python train.py --n_layer=10 --d_model=256 --d_shared_expert=0 --activation="clamped_swiglu" --moe_layers=[0, 1, 2, 3, 4, 5, 6, 7, 8, 9] --routed_scale=2.0 --balance_loss=0.0187 --norm="rmsnorm" --optimizer="muon"
Below are experts of layer 2 (counted from 0) of a mixture-of-experts language model. Rows are named router (the router's row for the expert), gate (a neuron's input weights, with its number), up (a neuron's input weights, with its number), down (a neuron's output weights, with its number) and show model dimensions 0-255. Each number is 500 + 25 x the weight over its row's rms, rounded and kept within 0 to 999. Numbers have three digits each.
Before each expert's rows: "comes after" lists some tokens at least twice as common just before its tokens as in all text. This comes from a sample of Wikipedia text that the model never trained on. Tokens count by the router's weight.

# expert 9
comes after: " the", " of", " and", " a", ":", " The"
router:493485501501492499471535493475500492486520491508493481499514491529512531499454504472467492500492494471499460482511505511457513526500499531521517478489496511478501492532508526520520491495509508484522544506501520467502546499513591486506503521529515542530519468500476530534494462483532526525487506470501568519479548536444466507519465490512513504474508547518562490524504535495493523500499503489487509507512517501548500509504514496480450558496511525450487465501514509495455496491492501524467520507523475507516519534520518501487543470496529482488509491518482490495490527555516509530482501518513460505496438507447528492481517493433471519476562463492484510539502502506510474486503534476490526520547485536540498483553536462508485514480489428494500512493494564503491482512489533
gate5:501506529518490480505458513517482479520508520483477517507485493504493530518504503465509503515539496516523457512491492504481499469470492465464516478509445504542495492480469465516531506406491508490535468543469540503488481482484518522544512505475450507516509456483494505519490504483505514479469505473509495531500478482477513527470471519536513501510477554502478519477475466512490513456497539495516501480489507569490480480575486473516512486517476521560507518530499551532488518482495503470494466472497471495511474507509494494495502558477501469510506503456499519544530491554539511533500525510527532475501532545474466500458495512522474501510537536548514484494536468533494496504517521499473507540487518452476494488447484482481485478518536501547493539492519508537502464521500488
up5:511523515500474495494438495519484515534497502479482485512466535480469519528565491489530463516528492507514480519519482525476508482469466475471494492458463536526531493481430485507472531453490538506527460519501545499512512489510531492503533510476466496496505462478490480503530486514469499520477476441504470481521491475476510533493454521505531498481469537492499514500460483515531512486503532504513463498473513544487488498543478484512492507475496489531487466477475520518491461524495497490480512490500453479524536526493529506491488578516499530506518515467497471535445491523551498507489520466536486473531507490442475520446452475488471491516506509533504469510536466512470492522531485512471478487500521498471464510455518465465481499515547490524474526473536498497492471514486494
down5:510510517532526500450482513503517486512510486436487504502508473503474457516492524489506477461518491491505533463528467478484460475476458450513519516515528481488501481488493484521459494482497487495485484542465521529505428451535447559504527559524479502483532493488486469479555455481497457487486500526524490498526474536477512502519503512513468506529475512524449482501509512484474504493520504509523473502480539521530518509529494502487533510499475477504509529503481489557509534491489490511504496507513499507491479500525463483487472485512491509566496494527487521530485487492493483489453466517531502510468535501480526493469467551517467520510524494533522481471478462483482539528467532537498470483507510471497457503481488477487481502555509464530495516449568524512462501464508507
gate6:472498481507479534485481529474474487494529488508484517480516464516488484525461455478496500508498544513491481528519504525516483482514516479512483488509476476483532515529467486487510498499549527507464513531463489533459469477510474488495566520527527517502512480515475502466528490479491483555509490489502516526438520505530505479467506459514498443498422488459492483477456482485510533510505513514519542527493505480509508485501484533530488496551491475499526448563503509467523497454467498543501466543456490481503508504460488534472485532481536509519498546499521492509529527478487514489461484546507489465527461455513497512487470513474524507485516489520501504502515479518537540477474511494492480500463558526532466438500498513507534514492495531464508526483496519508523553495508481
up6:471488520522491518496515540484502472497530482518501489500527488496491512547493453443504498490521528515494497522560507520485475456494517470490475518517462473468482502537470469493517479517520531532488498543442495529465471491540489494505529503528537542502499484494477541478528485473502466527502490480456512542477497495530496489491499495498497462488440478505539511494472481463515504508478509527542528530515477479481523496523487540532526550545469498470517488530515515490488512452498519567506490538486502461520473498457500500523514530468553531522509516517544459504537469460470497478459461500498522486499438457502546502510500497485505494488509492527508513486533487512529506490459518528484474469469543527508468468494497496512509504498462538493492521442506517506509527501528513
down6:510490520501501511486550512446508517500484496477530492508514520515483526496493464471499537524453515495520527469486469505519487468440512517498524494460501507569502522508476515462484528489501499518529522517492528509495513500474445499489529560483461467512514462505478488517456516511465472495465490518536437511480518481538506497508544522480505489546471518499535482499455487512475493544484488452517518447481504506437484509497508491530486489453535489545495510496512493474472500523535535518510527503490491483492513515508490502490513533486484514447475478478501493510496470573467538532490470522454442523525493498504486487479521473504512481492492485459486495515520485479483518458538498527553550520535512496483510505487515515530511454515526511474469523527548488494520497524467495
gate7:508451491497564487509494472495519508562468470502571523470513523476531512473495480448504462477474478481500475437498468520510518492487498467503471529501521543491470500524483499486517514496487502496525452497504494528494519474474534453496483500541503465468507542474526494489507533515515481498524509512462558497479537515486488511490467489488458533442558519495542503486488439501530513520482505531498501527503518508508507536507515495520487489529503449490504487525478514502449480518498469515506480528497520501473519507513491491514492509516500483507517529557517471513487485503506541478516496517451506515438445467493486475487492493516499511464491475496511563504523519467511540487479491505512555505448494480513454493500451473516508492515515476515485515533526494486555541501498492
up7:509461463511507505501493501523509530555494508529514509473494496491518497500495470451553481509458487497489517451506475491499514528526532485499482516408509497513480478544512527527477497486491504487474457465494497494487532510502523439509450466544494535496520521456470512517520503520473494579501494455435487476499508518513514521542496487499491519493485500528532480496513500499514510533499507516508522528479527503487473534526505506493485467555516479532508539538477448532458521534512493494501520499490502501464510516488480501504474484513523483510524535498520508478448442520507526476526506497484522531511473478518498493519507503518467478503524502521497533489485507476484526492479519465521527463459515451520473546493453485540517494506469471502432505523526479494555524498511516
down7:502526465518496476523509501470472479486507513501491520512495489507471489498466448495445471536514513518560469493509472509493506512512490499511488497516522447460544496522486516531486468501473477494546505473484513508541468496448456480536486533457512487484498504528460511524510532477483501499529510512538464483523490465469482526519512526505473515514481538492510443527521443465518465529527475508497515490539481534490480478539475539539505494463483498507516458486513475473522513498539472480465474497483481457457472557532537490504496476482461472503478486488506490511489556491504489488527482480524560457489478491483491523549498515447466503492464521473503471458519470492483521552492485526470467535512482506494516473505533478509495488527506538523534497513536499488480520493489493
gate8:484473522531500540526476482477469560486505494472484476508488519505541499512468496449453516487506487514456464512497507495470469482511509527484515494505534470540528482514450532461478471557489494504506483502518567413496505537520524438505500483531478473516508534511467539520483467522524497520470524542489481480513518525502506536510472523484481502500484508516504499481509539504469480513531481488516525539473497498472513480524496509515458507533467519475505456536491497498471480489470514535561526501492499552436531491518504463492512489456494496500484492517514469483524458480514471458500471493542516467545488483499478501520498504468509505522524507493506490510499508505537503520467492456484532504467497496521495509471437500443508497470509495474505528516502515501542527517515489
up8:460460510507491495519488482499456504485504478487497496471466530507508499502506529510463535484506494538452443526523516474460483474544491534496503502486528482506552493491459529483474457553518490516522497501501528439484447520538501455517515493486487464505478545523477511516485471502540493512475506500487512478495568493506482543466496538498486487496544507517489479465507523497479478553524488483476494519456511493518508490527467533507450491468475520481520517495492485508478478471469522520523530508513511529504511491532505479503531513454503532502489476500506514479489448464509501478507488524532488509534473487511514511547494482448525495498481516484445499511486517466554533493475463458466510524447501478502498514469445482477520501498498464442498512482507528512541505534502460
down8:515490525488508490491515524505455506475552495486550479480489516533482508506546449503515487503477491557539509511496480534481482516520504465498492527508500482494521540514497477477513470522520521509469497503488479485475459450493487514487510502526523485516534488529546546503486476499497522521503468501469496508467498495507481525509494506494485537564528474494476515495507556499521531556477491472506550426480522460537495447516460519515499510515496478531501496507508538521490468502482509483533477470467502547444535512488466537517481491502526474525535502513481523509442543507527564508494525547501459500527564484534477470464524519515484493524483504490445485478514520523481494512533496477515521465493540482543507510470496499488515516489498513514531482515519475493497540504529500
gate9:507502514477480536492540500479534476474482501473478554559510501532499525471468495478484526518494467490475507460500499486550453532514493479544468478522509531483479497539498467425468495518513477491480488557457488493502486483526517525526483484522439530470522481533549497474450510527500497484519507511510501524520479500472474465522520523524523482504483489507483512444505500475475527529527514529495495508524514512491492498473474498520525489459498496498496507470501496460515509492487508476455438514546477457503476459496517475498499511456505522484467468469550511481570507502542523509484507515496455516511537531516461474485516521506500516480473494531503460492492518493453500512482476472501515507446520471484473478566457475506496488524526509491483478497527487504515507510484522
up9:509459552485493523517512503472541477517478491494479537543476534470510537473487498464495506490531521462482534504468502475504490515539441512550456510499534489503470523491529476514518413487529484498527513549512481486484534516502499503562522493492479503509537502508514561488441485490506524512481507469506479520522503504469504462522501499519540508472514462520539517478472493455515540544541536499486541481538510533512494501525487532530481509483454484521542469495534493508509519466507512485478483501500475532489471468498536502458486471446497477456487480470541514450511549495513509492474496510508530477514521513499497484523504516515523486508514483506489500481476500464465506531490491532500537497497478514480502532567465469480536498496506502500519490484500499503471487504479546
down9:507479465463507547493475530472467541505490528481491524511489508497471483494509480486476496511481498469514481473470456506518517465495554479481506504493532494437502476558510483490538497479499496503475519506464476456506487507480494490515537485517491540496444498469490463488497497529504508573538506518548533539481503492500508509496517476512492489468503492508517474524489475499458515494511514513467512509502515461484500524507505503528493473520470458522461494533500526535478508513524459527481526533488498504504551488468486476528469540473510446498541470500465457503510454512490540499472491501507516455497496553489532515467504539497461481517484528529461482518455478501516492474530501491491554452540536449500464501497511453521539450495508495542489499487508487543477485511516517
gate10:475516490505483506534528471505508477552502541453454467516483501486532486518477525508552517477496498441503553514490549501503490465528471483533516508494500499494499463481521494483490468509531502514504505495468484526503520472480494484479460515502508452510506464510520475473469515495489527538522514504505487530524539531477487474469458488483527463487477508483553530497475550489510529534493500513462492514538494525521495430486526512527459483481536514471497508499503481473510502569530504512493497491509534522513489462495483523558521523546501492457499545489534486488482486491484466546484462442496541465508513501490518481488498547539512494455502489516510465509500522443537506508520521504479513521529512531466510508509475472492483484517536476502464498538501542491545512477481516
up10:476505497496463538519476495504522492553548532495467502500498506490489476523485502524513526504502489462515537494508530533498480464527456458533487511479536481522491491509536493471460467509513491500534442500501503542487491508458482490504451509480532477492497486480510513446468515487506505546463556487484486486503525521496483498489470517500510479504483526474535519496499554479518501518494500502460468529557483513468510440459526474475484488494542496490522529482502490508502504572508509464517517485546515512518521492503484500539517510524497485474492521510510495518484527517462454520492457458502528437471505505467481469473503565539545479502486509517481487506500546435507501472506517494505509531522508529476526503498446508494499517542561495528472517511497524530515516481487515
down10:524493521490527493441531485478497480536544489480461499526517525433540477484532489489511476532524487475512460503498518509495546534509512497521502529518477477523455457473536537506481557522494499518466522511481504506496489513495527488502512577536429483473518524506499511527547519507469531517496473470517503478465571492500492479486492518486497492491556516494495512498487479515516514470472509436504523506514498455493501509501501526527520518481481522515513473516516504538500484528478469504503496508485535500493538500500489513486500479495509494496494495548534469524472477502514486486513475488488462490491458493464493520485501507487474467421510499455481501471504488493511468477491465493474467523512524513437504552522505477479550448506474483479459470496505537470529496464509502
gate11:503490508499498504513489508521536488497494508485515486473455494516483492542510502515496468476508468524525535520501522473486517526518474531524522496478482471531507529482451548510459467507513506503499499491433477511538485526541509539514549499461516483472493523465530537508458503462494519491477481484505463501489505480480469479503510499485499445504507472535497508533501516481457479487467521457478492502437483485536474485547496545551488505482493533479534508517505474489468492489500502530500545522453538526513494494480511520500495460503495465489533578481515512467521493484520491521516468500538519463517496469517512526537468499497495528494496510497479516492494536492549496515519490479512478504502502517479447480472581541456517485457473453493497546472499507487522508484459460
up11:468490525496508511501475487512487504466469501534515509445466512489497498506482458504549507511531512513530504511523537485461500553525509538539568490492471496523486510520456537504443490523512529501497521461446498516501467496522496547519550509480491465491486531512503523490489504493499531500501477535515507484495543465517470475484483509517519482524501479495501475542539492494460461484461516492514501511474465528508477505548523489540455491492498548480512483501495484499469453480494470498507524520502541513467504500506519541494478457488481480487513569462516511487496530479474482538504481507530551471526484490519545532536500493486517505467499490502465518489487537522497500519541503481499460495466503527509492509467548540460513475472478496478499549500496518488543526488446448
down11:517495505505507503483499538501513501508486546486526486495483481487490494530468545455526517503493512522442502507488521536470474529517471460485472489487511469518455496494519534499492551485503496493516506560491490475498525502516521487527487484462507529508505467532449472529529496517548499505444516499529511509529522502539478473508479523472530492508502496519463523503478495485532525452505513428504527532501521468481509504491513560539490515508500503469521477482492511527481500498487488512474493525488500520491492498536507484523494515489472481468480535507571525437519518522479508465447455541496507477495518474536477482524465461510468491476493519515446536541529477502490453496499495486455493503466501463488478522472488475507490481502487456520524553494503509431535518532506470
gate12:481457487461466493545507465474497563532504467496525494476520527549470512475470512465477482467487449494486487503545453503518487525510514506521491511521535485472525500499499520473464538505506494539513535477529470487503479546493479525534514554489551514488471488481524526536509500482509538547508508471504499539499456518477518507492482486494504498505493513541504525513487493512524493446469487478490505488538457471498518513491445425527537491479499521484477502480508488467503516499509484513493540460499472519489529528530506508509478524477491515474484487511557491505485533521497511537495498520469508489463494491516512505507461495459517464450470499498491480496468514484509505492511476499492526453534506527492485518495477461482515461524515443549540443499543544503521491512529522
up12:509502506482446466540494495498521499507530479476490466481481493527489524510517504469466495475491465513457504523586460476491456542483475505495484507523533492469483525503511537487478512486531492491512515500544482483499452516468461504530511527496497524494468500490513530535504511481496553540509491498511516547531451518520486525509469510497511465497519499518495550513480531505501482437501460480514503487567491494468487522521483412494500502496498541479520489455511496451512518497529525523474528495495494529487556537527531502509492523476523521475485515545523493464509517532495524543474531502475499496504473505491472495497525473503513461459496509525524507500517471504505511471525485474536495462520516508501474496477499438506520461525485476524526442480540520521530514516517518
down12:474469518514523501502496524499460517514490507477505479494521505490496480521494503506489464504490526498496520458550451480523506512507477488515512502462493508503524573478526527473467535499467496501498437546509500522521536461466497499497468514511502510507493484477531470552493540492468500486470529495482440507454506471510489469457496517490527535543505506500487497465496526519520504508520509497473514455496481486492528516478472493451544504503491490476493526488454490517498475523484525510482481499533518532503491453516497488494469538518496492512507529501507482549472478514558497495553518542511530449526459505510499521503542488447507515500458463504529489481422457484510489516491494462521477501464528493540474518485493495554424506514489515493478536508529508526504523472535493